{
  "hidden_act": "swiglu",
  "init_std_router": 0.0073,
  "head_dim": 128,
  "norm_eps": 1e-06,
  "rope_theta": 10000.0,
  "tie_word_embeddings": false,
  "init": "normal",
  "init_std_o": 0.0332,
  "max_grad_norm": 2.0
}
Below are experts of layer 4 (counted from 0) of a mixture-of-experts language model. Rows are named router (the router's row for the expert), gate (a neuron's input weights, with its number), up (a neuron's input weights, with its number) and show model dimensions 192-383. Each number is 200 + 40 x the weight over its row's rms, rounded and kept within 0 to 999.
After each expert's rows: a language model's description of what the expert responds to. This comes from a sample of Wikipedia text that the model never trained on.

# expert 31
router,248,167,129,159,124,191,212,183,175,212,229,206,152,253,182,117,218,234,255,138,201,186,207,253,212,268,166,222,173,147,126,223,234,233,232,230,243,190,161,192,258,259,197,192,165,184,227,272,239,209,122,180,246,226,267,225,161,252,179,221,222,214,251,144,154,177,201,104,186,221,204,133,213,281,182,165,201,214,215,202,287,217,146,213,221,174,175,200,181,254,233,270,196,86,245,219,247,194,188,312,187,143,262,188,244,236,163,176,163,200,273,263,267,221,166,234,167,182,209,121,177,216,225,174,169,166,219,182,225,224,181,210,216,211,137,180,227,159,223,236,144,246,167,184,224,203,257,211,208,205,249,170,247,164,209,190,199,202,183,218,228,224,113,174,163,236,205,200,239,250,147,222,124,232,322,171,187,237,134,140,216,150,220,268,164,270,156,176,248,157,216,150
gate0,192,216,174,183,164,170,196,217,167,168,233,162,183,182,219,191,203,313,177,205,191,184,241,165,204,196,239,171,152,209,148,241,221,60,180,260,190,221,116,194,234,216,262,159,156,200,192,229,177,179,224,135,241,278,201,207,297,217,245,260,192,161,250,209,235,99,167,177,196,254,247,177,231,179,229,202,188,255,212,74,195,164,194,272,199,222,249,255,179,271,208,195,234,251,129,212,257,151,179,144,187,254,202,186,158,182,221,207,173,240,175,175,222,227,159,181,202,158,183,144,289,122,260,163,190,237,216,293,209,167,199,218,111,205,182,192,220,235,184,185,188,219,216,271,293,223,290,236,267,177,187,212,212,202,146,210,204,252,205,233,212,211,238,253,238,181,210,203,157,197,200,240,180,139,192,268,186,202,244,183,287,172,144,199,230,195,269,211,192,164,141,236
up0,188,257,195,143,183,210,179,225,259,156,119,202,239,260,210,208,197,126,178,167,226,240,136,226,209,226,222,285,228,205,256,148,179,249,223,176,194,183,265,204,164,197,174,213,244,239,135,183,221,191,168,202,155,152,149,197,164,114,183,177,205,211,203,157,207,251,213,225,217,114,165,263,193,233,200,185,258,116,200,341,235,186,231,145,276,197,181,171,183,133,208,131,193,215,220,175,170,190,247,177,189,240,193,241,250,252,172,202,257,96,127,166,166,150,224,200,242,236,233,276,154,255,124,283,225,132,212,149,205,184,215,195,228,159,221,254,111,156,227,199,215,184,214,138,136,201,116,190,121,262,197,170,231,218,242,223,190,182,216,203,232,254,178,146,103,167,178,173,240,210,209,208,208,285,176,174,217,194,206,215,140,241,233,183,244,200,153,205,208,217,253,147
What it handles: Blank cells and pipes in election result tables, the dashes of table separator rows, and articles like the, a, his in prose.

# expert 1
router,223,191,200,259,251,217,240,215,227,151,222,145,199,283,230,254,141,261,224,169,260,176,235,181,165,177,257,267,157,198,237,250,154,224,219,211,235,202,199,206,276,179,205,196,206,195,202,160,131,182,137,179,153,239,166,163,252,113,173,170,277,177,162,152,178,202,166,172,164,212,269,199,186,278,154,191,185,152,209,164,194,280,232,172,187,194,205,237,141,215,188,217,221,181,206,193,150,208,245,209,199,157,118,172,218,170,219,208,209,209,177,198,149,157,178,212,155,217,142,162,236,180,186,223,254,172,156,171,225,134,163,134,250,182,206,191,213,243,174,149,245,261,193,183,210,219,177,159,216,272,221,181,169,222,196,206,225,183,191,147,175,179,114,230,213,214,232,134,162,232,237,184,251,178,305,213,166,254,216,289,179,190,164,202,179,133,142,186,153,250,180,159
gate3,210,250,172,231,294,169,203,155,221,279,173,270,166,202,144,228,204,248,271,163,212,152,152,234,195,207,251,169,153,203,237,195,208,224,194,156,199,169,263,151,220,228,271,165,200,225,158,218,184,204,232,218,174,191,263,237,181,143,303,140,249,194,218,180,134,197,204,261,201,224,172,195,185,201,142,189,176,207,242,204,176,187,239,117,145,181,209,236,167,231,183,219,188,160,208,138,197,176,144,243,163,208,177,157,176,167,206,233,148,186,272,289,116,190,184,241,150,163,205,224,191,161,214,286,204,201,158,211,254,248,198,253,188,227,305,253,272,278,314,185,166,302,195,234,174,253,158,233,194,185,174,249,159,140,194,173,179,161,208,182,257,232,201,203,169,241,258,180,192,261,213,156,208,109,200,175,184,226,192,257,150,221,228,152,241,217,223,188,238,172,224,140
up3,211,164,189,168,264,192,243,259,308,217,150,191,209,249,204,168,153,233,274,221,258,159,223,212,184,170,220,145,178,240,180,161,110,255,189,194,223,192,207,186,180,176,206,165,248,156,205,193,196,141,202,235,150,226,219,204,167,128,253,172,289,181,223,140,119,222,200,239,201,322,161,247,158,244,176,208,160,239,213,268,181,215,261,137,206,178,214,202,132,185,197,201,170,207,199,201,216,185,205,181,255,195,139,162,252,169,199,273,217,201,224,277,186,239,184,202,158,217,225,146,264,196,205,219,220,106,128,189,276,167,158,195,222,216,300,207,260,249,280,202,184,313,172,218,183,214,135,220,191,211,212,177,153,190,196,216,205,159,229,162,267,219,193,178,250,210,247,202,189,254,220,144,213,115,194,207,173,226,207,219,125,145,249,234,224,219,187,221,208,212,269,213
What it handles: Three-letter country codes and result words in tennis and sports draws and tables, such as USA, ITA, lost, against, won.

# expert 51
router,241,203,177,204,161,187,203,202,190,316,193,150,160,151,253,230,197,149,160,253,203,152,238,160,214,272,186,286,209,198,173,249,198,204,254,205,211,209,160,200,142,206,153,135,203,196,170,257,233,231,195,187,104,185,203,215,174,226,238,233,237,85,231,197,247,126,165,167,173,222,170,149,221,196,258,264,222,222,184,264,254,175,206,141,179,217,210,203,282,156,200,198,170,222,205,214,231,260,248,120,133,144,225,169,217,207,210,218,198,165,194,241,220,179,223,116,250,136,166,205,235,191,145,229,191,210,145,195,250,186,162,144,148,233,218,174,183,203,183,176,158,213,203,238,287,169,126,157,196,182,240,208,155,164,262,255,153,214,203,259,175,183,163,201,245,330,215,207,215,166,172,190,133,251,182,220,173,234,161,232,176,163,241,158,169,226,261,265,174,175,181,208
gate0,252,218,209,158,213,292,225,235,250,186,169,267,211,176,223,166,261,154,201,200,173,205,141,244,199,183,200,206,157,197,198,223,176,201,201,210,191,215,214,217,188,126,252,221,218,235,199,194,238,131,207,109,229,244,189,210,167,164,146,212,163,212,248,218,188,170,219,243,170,172,171,205,158,236,224,136,223,169,201,162,175,145,218,239,120,258,153,147,226,190,195,228,168,184,203,187,117,151,200,210,177,192,234,273,235,251,180,195,149,202,237,189,219,192,249,195,207,214,220,173,204,246,176,195,276,180,286,227,180,191,285,136,249,199,141,278,173,159,188,239,132,182,235,263,198,178,160,237,210,140,205,161,224,113,156,109,203,254,206,226,138,232,249,124,228,148,218,175,201,236,254,136,197,245,91,130,104,247,187,161,249,206,219,255,285,170,152,183,201,150,238,179
up0,256,192,193,144,183,254,259,240,229,187,167,210,208,227,245,224,214,189,197,226,168,210,222,213,218,215,150,241,190,250,221,251,162,239,231,235,218,233,194,234,211,196,224,173,224,185,180,202,275,167,226,176,187,216,256,237,169,165,176,214,221,160,244,176,198,148,237,207,151,114,224,184,236,241,236,190,248,124,166,229,191,200,174,190,121,231,158,228,197,177,161,211,178,190,289,219,179,182,213,216,125,170,239,148,213,217,183,234,202,186,196,229,211,168,251,135,175,204,143,165,216,259,173,153,319,163,271,185,194,182,235,128,213,216,207,250,183,182,187,240,125,192,284,290,186,181,176,265,220,111,202,209,161,139,154,162,214,251,188,224,93,192,228,144,287,214,201,195,168,173,274,97,165,260,188,197,43,244,170,188,191,214,212,214,247,152,214,231,216,180,217,214
What it handles: Line breaks and dashes starting entries in infobox-style key: value lists (Publisher, Died, Labels), and words like until, before.

# expert 39
router,212,220,155,200,188,199,122,138,171,236,219,279,198,193,151,298,254,256,237,156,262,153,200,211,140,221,214,238,192,199,146,207,206,124,194,199,227,211,229,213,219,244,214,248,213,232,176,227,218,216,151,225,228,197,211,180,151,185,126,134,130,167,192,217,306,195,172,243,218,137,171,159,133,199,286,124,159,174,149,206,282,202,228,177,190,157,184,191,252,245,230,250,180,199,242,209,200,232,204,162,135,237,143,159,168,182,117,201,220,182,169,189,200,238,223,276,220,195,226,246,171,241,202,157,178,218,211,211,206,277,264,197,138,141,177,270,253,205,215,181,142,270,188,152,200,198,173,243,170,226,238,260,169,210,261,126,167,135,143,199,214,190,157,172,221,155,193,280,216,240,113,162,284,156,120,225,195,190,142,263,166,255,236,197,240,194,204,152,232,204,181,194
gate0,184,174,205,187,186,188,235,149,154,206,192,260,105,256,213,159,233,200,139,184,220,215,204,190,203,255,261,247,204,154,254,214,180,168,212,132,193,214,78,213,156,197,212,193,176,232,221,238,151,201,187,239,263,197,190,224,260,242,186,163,209,169,249,246,237,251,211,255,221,189,177,151,206,221,173,209,172,220,198,172,119,177,158,195,213,211,160,139,172,144,221,152,170,199,295,139,198,155,188,188,164,214,225,185,270,173,154,169,243,206,160,166,217,166,168,195,253,248,259,260,204,275,227,157,214,193,187,249,240,166,154,180,222,249,191,224,231,211,247,166,214,211,233,245,218,190,178,209,133,237,191,218,160,158,191,189,194,207,276,235,154,144,260,185,257,186,191,184,219,156,217,167,215,175,143,256,235,173,216,262,247,245,156,160,235,140,192,195,85,184,232,278
up0,260,198,241,224,205,215,158,243,251,106,166,171,184,207,267,180,168,172,177,134,206,244,191,144,226,136,190,154,181,256,212,180,247,262,210,246,169,161,144,207,109,145,174,205,179,195,128,223,218,249,202,161,93,199,163,159,209,205,190,218,183,179,187,191,154,224,188,180,242,204,271,209,241,187,185,205,244,199,188,141,153,206,219,262,262,248,228,255,163,171,202,147,229,216,145,193,210,223,148,266,253,219,213,263,149,228,210,219,170,168,336,187,240,236,165,196,191,176,90,128,184,230,230,234,168,95,213,124,137,221,247,134,201,203,194,197,191,279,148,248,253,256,209,215,234,226,301,198,250,129,248,239,202,166,249,207,277,189,216,160,158,240,198,236,210,253,232,209,225,225,227,244,200,242,195,222,162,199,211,140,294,214,130,219,206,229,161,185,210,281,174,192
What it handles: Middle and end pieces of non-English personal and place names (Kh-air-at, Tehr-an, Tat-ars-tan) and common surnames like Jones, Williams.

# expert 0
router,210,134,186,194,159,210,288,234,160,265,172,240,185,181,153,106,209,209,237,210,166,216,241,227,211,168,148,170,172,194,178,239,167,219,216,230,230,208,206,192,252,191,202,274,198,187,212,257,241,233,136,181,192,193,220,179,222,223,190,244,340,232,163,216,162,151,212,127,157,244,258,146,215,197,177,222,154,239,203,232,193,229,131,148,172,195,176,155,203,213,139,244,225,197,240,187,222,207,206,208,212,131,229,211,182,160,234,161,133,238,251,286,210,230,149,211,203,129,207,158,238,152,160,185,239,188,184,261,240,187,213,275,254,189,147,156,207,266,224,158,218,257,165,164,235,211,219,195,196,263,170,173,226,147,232,223,171,135,177,249,168,205,189,248,151,128,127,189,180,235,200,157,165,170,272,207,223,217,138,211,177,212,226,199,104,230,105,151,203,164,227,113
gate0,148,189,216,201,179,204,150,150,197,186,213,223,198,187,256,155,251,135,224,215,188,165,147,187,222,159,284,241,175,182,228,166,151,210,122,165,149,211,215,188,129,160,180,147,322,219,219,148,241,155,209,224,233,232,161,151,213,127,295,160,229,155,195,201,185,123,218,198,199,258,194,208,274,213,187,245,234,208,180,200,256,202,206,208,198,183,216,279,257,125,240,156,185,226,218,180,178,238,258,247,214,227,197,180,173,280,213,269,177,219,207,176,245,207,241,209,180,138,225,191,167,180,139,300,251,166,233,177,223,166,180,183,162,218,245,219,197,231,105,210,187,138,207,230,238,155,212,234,220,186,227,192,183,225,155,189,191,288,169,226,190,222,320,237,205,164,165,243,128,179,161,215,244,233,162,155,140,165,246,143,194,229,283,234,198,158,226,233,196,212,290,251
up0,198,246,225,204,221,200,230,119,167,221,186,287,225,152,168,114,205,183,209,257,170,208,204,239,193,183,195,160,130,206,178,187,211,165,122,188,161,192,181,112,208,194,228,201,205,186,203,231,186,151,175,249,173,242,157,201,172,187,268,224,233,170,99,193,150,166,222,128,183,296,256,202,224,162,209,188,170,306,188,233,233,175,170,108,182,214,190,208,220,258,146,226,240,195,223,193,230,225,248,223,147,216,217,162,163,222,186,186,146,251,210,258,196,218,215,207,139,143,185,151,201,125,155,228,259,293,225,198,195,176,171,228,181,207,209,197,234,230,221,230,249,237,168,222,214,189,157,165,273,207,206,203,152,142,177,182,165,215,164,303,179,310,293,135,175,138,194,205,180,209,199,193,226,219,230,106,180,192,196,232,180,170,131,269,164,226,149,187,228,163,216,168
What it handles: Hyphens, pipes and digits inside sports records, score tables and year ranges, such as 16–3–2 |, 1831–19, 2015–16 |.